config = dict(
    d_model=192,
    d_expert=32,
    lr_router=0.000632,
)
Below are experts of layer 5 (counted from 0) of a mixture-of-experts language model. Rows are named router (the router's row for the expert), down (a neuron's output weights, with its number) and show model dimensions 0-191. Each number is 50 + 10 x the weight over its row's rms, rounded and kept within 0 to 99.
After each expert's rows: a language model's description of what the expert responds to. This comes from a sample of Wikipedia text that the model never trained on.

# expert 56
router:55 49 50 70 77 51 38 54 57 44 54 31 41 41 56 52 43 33 45 52 54 49 48 52 29 66 37 54 41 52 40 42 27 29 53 61 61 42 64 47 58 48 56 45 60 48 47 29 34 36 47 36 58 64 24 49 67 52 49 37 59 50 36 45 41 40 58 56 44 51 46 45 54 53 46 49 42 64 38 45 41 65 53 36 50 50 52 39 52 65 39 61 44 50 51 40 45 55 56 67 41 43 44 49 45 60 43 59 60 60 43 51 41 63 55 56 50 35 41 48 55 67 47 45 33 37 52 39 41 68 45 53 39 63 52 56 50 42 27 49 45 47 52 43 61 22 40 40 64 59 41 41 60 67 40 51 63 34 54 61 48 45 48 50 50 56 57 57 59 41 66 53 36 46 50 49 55 50 45 23 59 54 52 47 48 54 65 67 53 34 53 49
down1:57 75 51 72 53 51 50 53 35 56 47 51 41 64 51 38 62 60 55 51 59 44 56 56 43 47 65 44 37 42 49 59 40 54 63 44 62 56 55 38 52 69 44 55 46 29 64 53 50 49 47 46 39 46 51 50 56 55 38 47 44 60 64 47 57 62 55 49 36 33 59 31 63 45 41 42 44 68 52 52 51 48 49 41 42 50 69 64 64 41 50 42 62 45 54 67 52 55 45 48 46 47 52 57 31 43 56 59 50 36 37 61 45 45 55 43 51 36 53 54 50 45 72 54 51 48 66 46 24 50 56 46 52 44 61 59 51 48 56 50 39 55 35 44 39 34 59 53 59 54 25 55 45 37 55 57 59 69 57 65 52 59 60 25 43 64 56 47 61 50 54 25 30 52 60 69 61 60 64 37 51 56 29 37 46 38 50 58 39 52 58 54
down2:40 46 52 54 63 53 47 55 64 40 51 41 67 73 53 56 57 37 55 31 40 62 55 51 64 64 47 44 49 42 47 53 40 43 55 38 45 55 56 46 59 54 58 38 42 65 48 44 47 59 51 61 44 59 41 56 76 57 67 62 40 62 67 44 59 50 37 48 40 55 47 39 46 62 79 48 53 72 48 62 64 50 61 47 49 42 28 53 57 32 42 44 52 33 34 53 49 43 50 41 60 48 56 51 28 24 42 46 52 57 46 64 52 62 52 53 50 42 59 41 44 41 58 49 63 64 43 44 65 56 37 48 51 27 35 40 51 38 40 52 54 54 53 32 44 47 46 63 61 62 56 59 42 37 40 50 30 62 64 54 58 45 46 42 70 47 48 51 49 52 47 63 59 52 69 52 57 57 33 46 63 38 43 54 38 39 47 60 56 49 44 54
Nationality and descriptive adjectives. Adjectives for nationality, era or kind after the/of/in, such as Polish, American, modern, different, traditional.

# expert 36
router:61 49 32 68 77 45 33 57 38 53 49 35 66 52 52 35 48 47 50 65 60 50 63 27 43 48 48 42 44 52 46 40 51 32 57 58 54 31 61 55 61 53 55 52 61 52 61 37 41 47 50 42 53 56 37 61 48 47 48 39 49 57 71 50 62 30 40 54 23 57 50 58 47 68 52 51 45 78 50 51 38 58 60 44 49 55 57 28 48 50 38 50 56 35 55 42 37 43 48 67 52 64 52 32 44 66 48 49 65 61 57 62 55 52 46 42 46 33 50 33 61 51 37 58 33 43 51 66 46 54 60 46 60 62 45 44 61 48 36 58 41 34 54 48 43 45 52 40 50 61 37 42 54 71 54 69 55 37 54 56 53 34 47 52 66 50 48 50 65 44 51 57 56 38 45 54 49 46 53 37 52 52 64 34 44 52 54 54 58 32 52 55
down0:49 56 39 67 56 40 48 33 43 84 46 56 69 50 39 47 54 62 48 49 55 63 48 58 43 46 39 59 42 59 50 52 67 49 20 53 60 52 44 53 64 34 54 60 54 48 41 49 44 47 47 42 66 63 49 40 49 72 47 42 52 54 57 56 44 55 51 59 41 47 58 66 44 37 31 47 39 48 68 38 38 46 65 41 66 42 46 46 42 57 37 55 35 47 30 44 46 67 69 43 64 62 49 28 58 47 53 52 50 65 62 43 41 48 44 48 61 44 43 41 44 49 37 69 49 46 42 48 45 36 67 42 58 40 53 63 35 45 39 48 64 57 56 74 52 47 64 48 61 64 44 38 65 58 42 51 42 41 51 58 51 50 51 48 47 41 57 50 38 58 57 55 53 48 60 56 43 46 41 56 64 58 31 54 66 56 49 36 54 69 42 43
down1:59 46 49 68 65 47 50 53 45 54 56 55 48 48 65 40 49 55 51 54 48 49 64 43 50 48 37 28 54 67 46 57 39 67 49 58 53 57 58 51 49 49 49 51 49 46 56 64 45 31 50 43 44 39 46 32 61 59 54 46 58 42 49 22 41 61 57 58 55 50 40 42 41 38 44 59 48 59 50 48 55 43 55 39 65 74 52 33 49 61 52 59 52 45 65 33 50 46 57 64 55 51 44 54 24 47 64 54 56 58 40 68 30 56 45 54 58 53 52 45 55 48 45 61 38 31 63 40 61 47 23 49 53 51 66 36 48 61 46 43 47 59 63 61 47 62 45 19 51 41 56 57 31 56 35 55 68 38 44 49 48 50 46 59 41 52 70 58 55 66 43 67 48 55 41 51 65 46 47 37 50 68 54 70 53 65 62 41 59 45 61 61
Adjectives and their endings. Descriptive adjectives or their final pieces before a noun, such as damaging, theoretical, demonic, tragic, original, ancient, modern.

# expert 10
router:61 48 63 45 54 57 57 57 54 32 53 40 62 49 60 60 47 48 38 59 70 52 48 50 50 45 56 67 34 49 58 54 68 45 49 54 41 52 63 51 50 50 48 65 53 36 48 53 49 57 56 37 39 55 41 37 55 59 64 44 60 34 54 43 63 42 47 60 50 42 19 65 44 61 72 65 21 33 76 48 56 62 74 51 58 45 52 67 32 35 45 41 43 52 63 55 65 50 50 44 48 61 35 54 46 65 54 50 53 50 41 66 51 39 57 46 52 40 35 37 47 55 49 39 53 54 49 50 55 46 39 57 49 52 52 43 43 58 51 33 32 57 49 38 59 68 41 51 60 54 39 37 45 59 37 51 54 38 67 46 58 53 45 62 47 59 20 50 39 56 49 65 46 49 44 63 49 42 43 29 61 58 53 44 57 51 54 45 46 49 55 54
down1:22 48 46 49 58 40 63 38 35 62 43 49 57 35 54 58 45 51 60 36 54 61 57 47 29 53 44 47 46 43 49 49 57 54 40 55 62 69 43 62 52 44 44 44 61 31 47 54 44 41 32 50 68 53 49 35 49 43 54 47 44 44 61 46 71 54 44 56 33 62 45 51 67 52 44 43 51 56 56 60 56 57 65 53 44 60 69 47 43 61 37 50 63 27 47 63 44 45 57 55 58 55 35 47 68 53 47 66 33 27 57 32 46 55 46 42 40 34 54 41 62 44 61 45 62 41 44 43 51 47 38 57 52 44 54 46 50 44 53 54 58 54 42 46 49 45 57 61 51 33 41 61 48 38 46 72 63 56 44 60 25 40 36 55 43 48 41 51 42 18 48 47 45 56 37 54 49 36 61 41 62 64 58 70 59 49 46 51 39 51 41 59
down2:37 55 36 43 52 47 60 44 47 52 33 52 43 50 64 44 47 39 77 49 60 67 65 68 52 59 58 48 59 36 48 34 52 48 52 57 62 53 57 49 53 46 60 48 43 52 45 51 42 51 47 64 47 55 49 55 46 42 32 42 36 56 48 54 40 42 44 40 62 56 44 36 52 46 69 31 45 49 53 28 33 44 40 65 45 60 65 61 34 63 49 32 47 55 44 51 61 60 63 36 44 57 53 50 54 64 61 69 46 51 41 60 63 61 72 36 54 45 42 54 49 52 49 36 57 51 52 64 63 40 44 53 37 44 55 43 58 58 53 57 43 48 50 46 44 43 20 57 50 58 48 46 43 39 35 41 37 53 55 60 27 57 49 50 72 44 67 42 58 48 23 71 46 47 46 39 64 52 46 48 28 44 50 65 47 34 40 51 58 53 53 48
Verb-phrase onsets. Infinitive to, modal verbs and the verb right after them in prose, such as would, could, to complete, exp(el).

# expert 53
router:55 48 84 43 61 56 35 54 70 48 57 42 66 47 57 45 55 45 60 48 54 49 62 55 49 52 53 42 45 55 53 51 39 47 42 66 36 65 56 57 47 56 44 38 54 59 53 45 50 67 43 41 36 46 30 50 69 42 69 41 52 33 61 55 48 42 33 60 33 53 52 58 37 56 62 43 60 42 49 35 44 65 70 64 34 55 46 44 49 49 69 68 51 39 45 45 60 60 54 53 64 50 76 56 39 75 45 52 54 70 49 44 44 52 48 51 43 53 40 51 55 49 35 47 54 54 55 48 38 45 54 59 59 37 50 55 50 60 50 64 38 45 54 68 68 60 49 54 48 45 55 41 57 57 50 60 37 46 50 33 52 55 25 38 63 60 42 53 49 40 43 56 33 51 50 49 56 54 39 19 54 45 53 54 57 40 57 50 53 54 53 71
down0:57 42 56 60 47 51 45 36 64 44 63 51 51 51 42 57 43 60 35 56 41 34 48 58 43 60 48 52 49 50 48 39 61 36 41 48 68 48 48 40 38 50 54 53 53 53 65 54 50 39 50 64 52 41 60 56 52 57 51 50 40 45 45 55 58 35 38 56 48 54 36 65 59 59 54 56 55 54 39 44 47 50 49 37 58 38 43 36 39 49 37 66 40 38 66 25 59 52 40 46 46 35 65 45 55 36 32 54 60 62 45 57 52 61 59 65 62 66 39 45 43 47 59 62 50 40 46 38 55 25 38 40 56 50 45 50 47 55 36 39 43 59 41 53 53 50 44 49 42 54 73 66 47 52 65 46 22 71 57 40 39 46 40 51 49 39 55 41 36 60 45 65 40 56 40 26 38 37 61 48 48 59 57 43 34 27 70 48 62 61 68 58
down1:65 54 43 49 42 53 64 46 36 42 38 48 36 54 55 45 56 42 45 52 39 60 54 52 63 54 77 68 70 54 36 45 72 58 57 45 64 37 47 52 53 49 45 26 51 43 58 61 68 61 62 69 48 49 57 49 61 62 44 63 34 44 39 52 57 61 50 48 71 46 40 53 48 34 41 49 61 45 43 43 55 35 64 54 56 41 64 55 59 49 44 51 61 49 69 38 53 51 71 38 60 55 48 42 71 69 52 65 49 48 51 33 37 37 47 53 64 56 54 47 63 42 67 54 57 44 34 49 59 57 32 45 35 63 58 55 44 48 66 35 60 52 43 52 45 66 58 45 56 64 40 63 41 54 51 45 58 50 32 53 36 50 43 52 32 45 33 51 42 51 56 43 57 64 50 62 57 47 43 53 47 58 46 57 43 43 69 49 53 53 54 36
Units after numbers. Units and counted nouns following numerals, plus verbs after them, e.g. minutes, miles, households, seats, yards gained.

# expert 15
router:66 43 62 42 55 72 58 57 58 37 53 44 68 54 58 63 66 61 47 58 64 57 60 67 50 51 48 58 45 41 59 48 72 55 57 49 56 48 55 50 41 37 51 46 62 38 36 61 72 61 60 50 59 38 63 46 44 44 63 56 48 37 45 42 62 51 65 50 60 41 23 62 53 62 57 61 35 30 79 51 53 62 77 50 49 39 67 64 40 45 40 46 52 62 63 47 58 58 45 45 54 58 32 64 36 56 52 62 50 42 53 54 54 36 61 46 54 44 34 43 48 61 53 53 48 48 49 65 53 48 49 60 49 36 66 37 42 47 47 35 40 48 51 33 59 64 50 42 58 39 42 49 47 63 48 48 58 51 75 46 42 61 58 55 55 49 37 45 40 36 47 50 37 52 38 50 49 46 53 21 48 53 44 46 45 49 57 48 42 60 49 56
down1:41 40 37 49 64 46 60 40 38 25 47 41 53 45 59 37 64 52 39 64 63 56 49 44 61 57 55 63 42 49 45 55 51 37 36 40 43 50 46 59 40 44 49 63 43 64 45 50 50 57 49 70 63 48 37 52 58 64 55 57 34 34 48 52 45 51 31 50 53 35 30 57 56 53 42 51 39 31 67 59 31 69 59 37 57 52 48 58 51 35 56 41 44 52 71 34 37 49 68 55 43 52 54 56 41 62 70 38 43 62 45 68 57 46 61 48 57 42 53 39 36 55 56 50 53 56 34 90 57 41 46 39 32 50 54 59 46 60 35 55 42 50 54 48 49 61 61 45 72 34 46 46 58 41 69 64 39 54 52 51 41 63 44 52 43 62 45 49 49 54 56 47 56 59 38 51 52 58 60 43 51 42 56 43 54 65 48 54 43 55 43 56
down2:46 45 42 59 30 62 52 43 56 49 51 57 44 53 47 14 48 44 59 53 46 36 63 42 52 48 53 62 56 51 52 51 60 36 34 58 60 62 57 58 44 49 40 60 49 65 49 30 36 37 58 58 52 56 41 34 46 51 38 38 29 58 31 50 58 48 68 53 59 58 31 43 49 43 41 55 38 49 42 29 42 64 49 54 41 39 48 46 42 66 42 44 65 69 56 43 56 40 49 58 45 31 59 38 52 59 65 50 66 58 47 51 56 61 64 39 61 59 47 52 60 54 48 62 49 43 50 64 59 47 38 48 37 53 64 49 32 64 47 30 54 39 54 47 51 61 36 58 56 61 42 41 53 36 50 59 62 50 65 66 55 67 48 45 70 37 51 48 55 44 50 54 53 48 43 41 48 47 60 48 33 55 53 24 65 42 51 46 35 53 35 55
Modals and infinitive to. Modal and auxiliary verbs after a subject pronoun, and infinitive to after decided or had, such as would, could, must, had to.

# expert 38
router:49 57 48 48 62 45 38 63 48 47 54 43 54 54 64 61 49 46 40 56 50 59 61 50 30 53 41 48 38 50 51 35 45 45 47 55 56 42 63 60 66 41 49 47 58 58 44 43 55 35 51 40 55 64 49 44 72 57 47 43 53 48 52 38 50 37 53 52 42 40 40 60 44 54 57 59 52 50 40 44 48 45 62 64 47 48 43 59 45 44 44 62 67 66 44 43 36 60 67 65 72 42 46 62 51 53 42 64 56 54 68 74 54 55 45 54 34 53 41 35 56 50 59 46 35 43 55 56 48 59 59 42 63 56 48 39 44 58 47 42 45 30 51 51 59 45 51 46 80 60 36 30 65 71 33 54 70 64 62 46 62 28 52 44 41 44 51 46 64 43 49 68 46 38 54 60 45 44 49 34 57 49 49 24 45 67 60 57 48 74 54 63
down0:54 69 46 56 34 59 53 55 50 57 50 56 61 55 59 48 30 47 39 62 39 57 51 33 37 49 39 45 37 47 56 36 54 61 48 41 57 35 56 70 37 40 37 56 48 30 48 41 43 57 39 51 50 32 39 38 47 60 48 54 47 61 42 37 58 58 38 57 53 49 54 79 39 48 62 59 58 58 44 55 42 42 75 54 42 41 59 65 48 46 46 54 44 31 57 59 46 42 37 57 66 38 64 42 36 57 53 49 43 57 51 62 47 35 45 54 65 47 58 48 55 55 52 60 65 42 49 51 47 49 34 48 38 38 32 39 43 49 59 52 61 40 76 42 49 43 52 48 40 44 49 35 63 42 56 52 52 51 55 27 48 49 32 44 59 69 35 37 59 18 42 56 45 44 52 53 51 49 55 27 51 50 55 57 50 71 49 42 50 58 42 57
down1:60 50 53 47 58 46 73 46 57 51 51 63 43 76 39 49 39 52 26 53 49 45 48 53 72 37 46 35 48 54 67 46 43 62 63 58 52 48 53 49 64 51 39 66 55 43 42 42 48 36 67 46 34 52 40 59 39 65 51 27 50 54 51 23 42 44 57 38 53 35 56 67 45 56 45 59 44 50 39 44 53 44 38 52 44 48 44 61 56 59 44 66 62 36 48 26 32 33 55 48 36 62 57 46 56 62 52 41 64 57 39 40 57 46 63 47 56 52 62 66 47 50 43 60 51 66 51 69 56 54 51 50 56 66 58 54 37 49 47 52 53 74 43 53 52 39 51 61 52 59 62 59 49 56 34 59 68 48 53 63 67 56 44 41 60 64 56 56 55 54 61 57 47 33 58 49 51 37 62 45 65 53 31 44 41 54 62 63 61 45 46 48
Articles after prepositions. Determiners right after a preposition starting a noun phrase, overwhelmingly the, also a, both, each, this, as in "in the 1950s".

# expert 59
router:50 78 54 50 64 38 38 61 41 61 57 40 45 50 58 50 48 39 55 41 68 60 43 48 36 50 51 30 42 50 44 51 40 54 37 47 47 49 51 65 62 37 47 39 56 41 56 38 59 50 45 39 43 61 39 45 69 68 56 54 63 57 51 35 67 51 47 50 30 40 38 62 66 53 44 63 46 54 47 34 49 51 50 53 45 43 42 45 37 35 61 69 62 47 47 30 42 59 56 60 58 52 42 63 49 52 53 50 51 46 57 71 58 48 46 48 45 58 47 38 49 42 57 58 33 49 54 38 48 55 72 38 52 62 59 47 40 61 36 42 38 29 44 44 49 44 53 48 63 36 33 47 52 66 44 50 52 43 55 41 53 33 39 43 49 29 62 45 57 43 55 63 53 37 53 46 51 55 47 32 61 49 40 26 58 72 56 63 63 69 38 48
down0:54 44 66 41 43 47 36 58 49 48 52 45 57 47 58 45 49 56 56 47 49 43 49 53 57 52 60 48 54 50 63 63 44 36 40 58 44 63 54 57 58 46 53 38 65 53 37 50 44 61 50 48 48 42 47 56 74 57 66 63 51 60 29 58 60 51 48 51 61 57 46 48 41 49 66 45 53 17 47 48 48 45 55 58 31 46 40 34 59 33 40 51 42 89 51 54 57 51 39 60 45 41 51 39 56 40 45 53 49 60 40 42 39 61 52 40 49 52 53 59 45 50 59 44 60 47 59 55 32 51 62 34 46 52 64 48 53 43 46 49 44 66 51 49 55 55 55 50 40 41 52 46 49 69 54 64 46 49 44 51 49 28 59 69 40 37 38 57 55 53 33 57 52 51 59 77 60 48 45 17 59 46 69 67 33 62 50 43 35 35 64 57
down1:42 58 59 60 56 52 51 73 42 35 60 49 51 63 63 25 54 41 39 52 45 50 53 47 48 37 37 47 62 63 57 35 47 62 67 30 52 47 60 47 54 48 62 44 58 52 51 51 61 32 73 44 52 56 57 40 48 51 34 59 49 46 57 52 67 49 43 55 44 46 45 43 45 41 52 66 52 48 30 38 58 59 39 48 47 66 42 60 56 74 52 32 59 47 39 37 58 46 63 58 50 45 49 48 27 32 62 64 62 65 67 46 46 41 51 46 44 72 45 56 35 56 45 49 41 41 59 34 62 51 33 62 46 44 60 37 33 51 61 50 51 55 59 49 38 30 55 53 45 65 55 59 63 48 47 37 56 61 62 58 51 45 46 36 53 59 40 54 40 66 63 47 45 47 41 44 61 30 45 66 25 60 49 54 48 43 51 42 48 53 53 53
Determiners after verbs. Determiners opening a noun phrase after a verb or preposition, overwhelmingly the, also a, this, these, various, numerous.

# expert 54
router:61 52 63 51 66 56 51 53 45 44 43 35 42 36 65 38 58 46 45 65 63 39 56 46 36 78 57 49 33 53 38 40 41 49 46 49 36 51 52 51 62 45 42 55 55 43 34 39 44 48 50 49 47 55 40 50 64 48 60 46 65 36 58 37 47 50 38 65 52 59 48 48 39 47 46 48 47 57 41 48 42 58 50 55 32 39 48 44 46 67 45 53 63 44 49 33 32 62 46 52 54 41 58 54 39 70 51 50 41 55 49 54 64 46 51 56 49 47 26 37 48 54 54 43 30 49 51 44 48 70 57 64 43 58 67 47 56 53 45 58 48 59 54 52 62 42 56 41 57 44 50 39 78 60 45 71 33 49 53 57 45 27 37 44 45 65 52 55 69 56 68 58 36 49 45 45 74 52 40 24 64 61 47 44 49 56 57 40 51 43 66 70
down2:44 41 54 74 63 36 49 51 52 36 46 59 62 54 39 55 54 64 45 51 36 44 58 40 31 53 54 47 51 55 47 70 41 62 55 66 64 64 58 45 45 41 52 49 60 39 54 52 58 55 50 51 59 40 36 58 41 40 57 42 43 40 49 52 66 51 61 35 54 43 38 49 50 58 51 49 54 63 45 52 57 26 53 45 50 47 45 37 50 40 45 46 39 63 44 49 59 49 44 31 54 57 47 70 51 71 59 45 48 38 53 68 51 57 61 48 48 54 61 48 51 41 40 48 50 49 55 42 42 57 34 54 65 49 45 64 47 44 52 55 42 55 49 31 59 59 64 49 58 61 44 67 57 62 47 53 52 26 40 41 49 63 41 38 50 49 56 43 48 58 51 46 45 32 30 26 22 50 27 41 46 59 71 34 65 52 38 30 26 54 46 42
down3:51 53 48 64 47 51 49 51 45 62 70 55 47 33 60 61 48 42 57 43 36 71 46 40 57 55 67 51 53 40 55 74 54 57 48 68 47 46 68 63 42 46 48 53 57 38 61 45 51 37 53 59 65 63 65 65 38 62 47 42 56 51 33 52 54 51 51 47 46 49 53 54 50 30 62 56 55 58 44 65 31 59 53 50 60 63 59 63 64 46 55 57 47 66 29 34 71 62 50 52 24 46 41 48 63 42 65 33 56 53 36 45 45 41 35 52 43 66 43 63 54 60 43 52 73 58 41 59 52 50 52 45 57 50 34 54 42 49 53 51 56 45 59 46 29 51 47 31 57 49 46 41 44 50 56 55 67 48 51 62 52 43 38 54 49 25 44 56 40 50 47 50 47 37 43 55 37 28 41 63 48 51 59 46 55 44 31 44 40 44 48 29
Nouns after determiners. Nouns, modifiers and prefix pieces right after "the", "of" or "a" in prose, such as infantry, postsurgical, shuttle, people, local, non.

# expert 7
router:56 46 62 47 52 80 44 74 50 47 41 44 64 50 50 52 53 47 51 48 56 43 66 64 46 57 58 61 54 39 44 49 61 55 58 57 52 45 63 34 38 43 49 56 69 38 53 50 56 63 50 50 34 37 64 48 57 53 58 54 47 33 33 48 73 51 67 56 62 45 43 62 55 57 65 55 41 47 83 51 62 52 75 43 53 50 62 69 30 46 54 50 51 55 70 53 51 52 44 38 53 60 47 54 41 54 55 68 45 45 50 45 52 44 66 50 59 50 41 45 34 44 55 54 47 56 47 51 58 47 60 52 46 35 74 44 64 34 61 35 53 50 60 51 66 59 53 50 55 54 21 52 50 69 54 61 45 58 54 38 53 64 56 42 57 47 37 34 42 39 42 48 43 39 66 49 54 56 59 28 40 52 49 48 46 47 65 41 48 57 44 53
down1:53 43 57 46 59 58 40 49 61 46 52 59 45 55 40 46 67 52 50 46 37 54 53 56 26 49 28 55 58 59 34 60 49 41 54 55 64 48 55 55 40 50 50 62 55 39 54 59 47 42 73 42 41 63 52 45 51 58 39 63 49 59 47 48 54 65 29 47 41 53 72 45 53 53 62 47 59 53 45 48 57 54 65 44 52 51 42 57 62 50 66 37 65 47 41 40 54 63 49 59 50 60 38 42 76 38 36 38 54 43 34 53 60 47 51 62 53 66 56 57 37 49 70 65 56 47 43 48 55 48 48 31 59 40 55 49 44 58 69 50 53 37 44 60 60 54 61 45 54 35 53 41 45 34 73 43 60 56 33 52 54 51 34 54 39 65 49 28 62 65 44 57 59 36 38 48 37 42 59 79 63 53 59 40 46 34 45 32 55 51 52 49
down2:47 41 55 44 36 57 53 46 54 58 42 60 60 61 49 48 59 51 38 65 62 59 54 55 48 60 58 40 54 56 47 42 47 62 52 40 40 59 42 47 55 53 62 44 43 26 50 61 51 36 37 68 27 63 45 51 45 61 47 54 43 50 27 55 37 51 58 49 55 53 53 67 55 70 48 47 41 52 52 42 64 55 51 51 56 56 56 59 55 56 49 57 34 49 47 54 58 53 44 56 47 41 46 64 60 47 43 65 46 34 61 35 58 52 60 54 67 59 63 39 47 53 45 65 47 64 37 46 56 43 42 58 67 39 24 39 51 45 39 49 57 37 64 49 60 63 47 36 51 57 36 57 57 37 29 57 53 58 27 33 61 64 56 49 58 45 47 43 41 50 43 24 55 50 47 41 58 35 31 38 26 69 54 68 45 37 71 54 43 58 51 50
Main verbs after subjects. Finite verbs and auxiliaries right after a subject in narrative sentences, such as had, would, competed, began; also the dash in football scorelines.

# expert 9
router:53 58 72 50 59 53 38 53 52 50 55 37 62 54 56 58 57 39 54 36 60 65 56 62 53 55 33 46 23 42 58 60 40 56 47 41 51 43 55 67 59 64 54 36 54 50 45 47 61 38 55 36 38 51 33 56 57 41 62 51 42 37 67 54 39 31 42 43 27 59 38 45 45 60 65 62 47 44 51 39 43 75 49 66 49 38 60 51 54 52 31 50 50 42 55 47 48 61 48 52 42 34 55 70 33 54 32 53 45 37 43 59 59 36 55 36 58 44 42 36 51 62 55 51 53 42 51 45 47 55 45 61 36 44 32 50 57 51 32 40 48 49 53 55 62 37 34 39 55 68 39 44 48 56 56 51 56 60 62 54 58 56 22 51 47 48 59 41 61 48 58 40 52 53 58 61 49 46 34 31 59 36 26 34 50 43 45 49 41 49 59 43
down7:61 63 47 63 66 59 40 39 47 46 48 55 55 61 45 64 37 40 41 79 55 48 46 46 50 59 50 38 37 37 39 43 65 56 46 34 71 68 40 48 64 45 65 27 51 50 55 58 41 30 33 44 47 56 50 63 36 53 46 63 44 35 57 60 49 35 43 61 64 46 59 43 45 57 53 56 66 59 34 54 63 51 58 35 48 56 50 58 48 55 49 49 56 60 48 38 43 68 45 61 60 57 57 47 54 63 54 43 49 51 63 51 40 60 64 40 46 46 55 56 66 53 50 40 57 62 57 44 39 45 56 57 54 42 63 26 58 63 49 35 67 40 56 55 50 55 56 56 58 63 46 52 58 47 50 30 67 56 53 57 57 54 58 36 67 48 32 59 41 51 43 54 41 53 64 38 45 47 53 51 41 30 46 61 51 59 32 51 34 67 54 67
down8:53 52 48 57 53 50 49 39 51 63 57 64 51 55 58 34 57 58 40 63 36 68 36 40 59 61 51 42 64 60 50 42 40 55 35 57 26 49 48 54 55 37 69 57 44 67 62 52 51 43 47 39 45 36 64 38 50 46 48 65 42 48 62 62 35 43 43 59 62 59 56 69 49 60 49 50 56 46 43 42 60 63 35 61 57 32 32 43 41 67 54 57 59 62 49 57 44 58 59 45 46 40 49 66 44 61 45 49 42 53 58 40 51 54 37 41 56 48 59 39 34 38 35 44 61 38 62 42 52 52 54 60 58 45 68 45 60 36 46 40 59 62 36 53 42 41 48 50 34 59 44 62 59 45 57 44 41 58 59 39 52 62 58 49 62 37 52 60 54 60 77 46 60 40 62 52 64 39 45 45 57 59 60 67 44 71 45 22 36 52 56 42
Years and dates. Year digit pieces after in, by or a month name, like in 1987, By 1975, February 4, 2012, plus month names and later.

# expert 60
router:56 72 54 49 52 51 54 44 49 60 58 38 58 44 49 61 47 50 61 47 48 60 54 46 48 52 44 32 38 28 49 60 58 51 45 47 55 54 57 59 61 49 66 60 73 38 56 49 42 49 46 36 58 47 49 51 61 41 64 44 43 59 41 43 64 42 52 60 44 44 36 68 44 56 48 50 47 46 53 55 56 61 48 42 46 56 48 59 33 35 58 64 35 37 47 52 35 51 36 53 40 68 50 54 54 53 71 49 42 37 60 59 56 50 68 40 55 59 52 49 34 55 48 61 51 53 66 46 44 57 65 37 50 47 52 44 74 29 60 54 47 29 50 67 64 41 51 68 56 41 30 63 63 53 46 76 52 44 63 44 59 49 51 50 54 50 55 39 62 46 58 47 45 37 45 41 48 56 46 19 52 70 52 40 66 71 44 51 57 61 73 55
down0:48 46 54 54 52 49 48 34 70 48 40 39 48 52 38 57 49 46 66 49 53 32 51 35 34 49 47 67 44 41 39 55 57 63 39 61 46 50 50 64 45 61 46 49 40 42 52 55 58 28 59 42 62 47 40 28 56 41 69 42 45 65 51 55 67 26 67 55 58 40 60 55 50 61 59 62 63 39 47 69 61 43 59 43 59 53 59 62 62 57 58 59 69 68 63 62 52 47 51 56 42 58 47 52 56 49 36 54 52 50 45 67 58 53 41 54 62 44 46 55 49 68 60 65 45 51 71 30 63 45 50 48 54 59 59 59 61 54 55 26 57 42 43 55 61 50 50 34 49 46 44 55 59 58 46 43 65 50 52 46 63 39 32 56 43 44 67 57 31 47 55 50 34 27 58 47 55 42 46 45 51 48 68 54 49 52 53 50 65 42 76 48
down1:21 75 55 49 48 42 45 51 48 58 41 61 53 64 48 54 48 61 48 43 51 25 57 29 33 62 47 59 40 45 55 44 64 55 45 43 46 54 53 48 67 52 38 50 53 47 61 53 51 51 46 53 55 64 39 58 37 63 53 58 30 70 50 63 64 71 50 51 45 56 46 38 53 49 65 45 59 53 26 41 32 29 51 59 47 54 37 40 80 48 56 60 47 65 67 47 57 41 46 47 51 41 52 45 55 50 48 58 45 46 54 51 57 54 48 77 45 61 70 56 58 53 58 50 51 40 52 46 50 40 55 29 44 45 31 58 48 65 50 40 55 45 51 46 46 37 55 33 51 53 27 36 44 53 57 43 48 62 54 50 51 48 57 52 30 41 52 45 45 41 47 63 43 67 48 53 39 51 35 61 61 38 67 50 41 57 49 49 61 54 68 48
Determiners starting noun phrases. Articles and possessives that open a noun phrase, especially sentence-initial The, His, Its, These, and "the" after verbs like building or filming.

# expert 18
router:47 60 69 53 48 43 41 58 45 42 49 41 42 60 45 55 49 60 55 41 44 65 50 53 40 64 38 53 33 35 46 52 62 45 42 49 53 55 74 54 42 63 70 36 41 45 57 41 61 59 47 41 38 58 47 62 57 38 54 43 59 42 72 38 39 37 55 45 49 55 34 39 50 75 55 61 32 49 44 41 44 74 53 43 49 52 57 68 54 60 50 51 64 57 50 57 53 66 70 42 56 35 61 44 30 53 43 55 48 34 46 39 46 39 49 52 39 54 44 46 50 57 45 46 49 66 47 54 58 43 55 50 61 43 47 49 51 41 52 36 42 38 53 60 53 41 47 34 50 62 39 30 54 55 65 32 54 40 55 62 66 57 40 59 57 47 46 54 67 40 40 44 57 39 39 54 69 56 47 33 63 43 32 23 41 47 40 45 31 54 49 44
down8:61 43 56 67 56 47 31 50 43 48 58 51 55 70 47 70 49 62 34 62 46 64 47 33 50 34 27 50 43 51 53 49 75 52 45 54 30 39 55 47 50 54 60 54 44 57 54 68 54 55 46 47 38 44 52 47 58 42 61 55 43 41 65 49 19 51 46 30 47 67 34 72 48 56 49 44 48 44 29 35 50 51 36 39 58 40 51 38 47 52 53 58 44 42 60 68 37 50 59 40 44 40 50 49 42 47 45 34 53 51 58 39 39 48 49 48 46 53 51 80 53 61 52 51 33 49 49 51 56 51 59 59 43 47 54 37 69 67 46 49 56 45 67 67 48 49 40 22 41 43 58 47 53 52 55 48 33 42 50 54 41 59 57 45 53 56 39 41 39 38 57 51 48 49 61 57 60 61 34 46 40 39 59 44 44 69 50 55 58 66 49 41
down9:53 50 51 54 53 50 60 62 43 34 34 34 44 41 48 33 37 71 55 48 54 35 36 54 46 50 47 56 61 59 58 62 65 59 75 31 47 58 60 57 44 56 61 47 56 53 43 57 46 45 41 58 50 57 59 51 37 49 35 29 36 49 35 23 61 50 52 50 37 45 65 30 46 51 63 50 63 40 38 54 24 50 69 53 51 57 37 45 54 44 48 53 45 65 45 43 59 37 77 50 51 48 52 50 41 36 56 42 39 53 43 57 47 59 46 53 36 58 46 47 50 43 44 55 59 43 54 35 54 53 42 55 47 58 56 40 52 48 76 36 46 37 55 61 45 43 42 41 60 62 52 17 43 49 35 51 67 50 70 39 32 49 38 37 53 46 34 41 50 52 39 63 49 51 51 62 44 42 47 53 41 46 55 56 57 57 43 45 54 38 62 57
Year and date digits. First digits of years in birth–death spans and dates, such as (1858–1916), born 1997, April 1872, plus month names like December.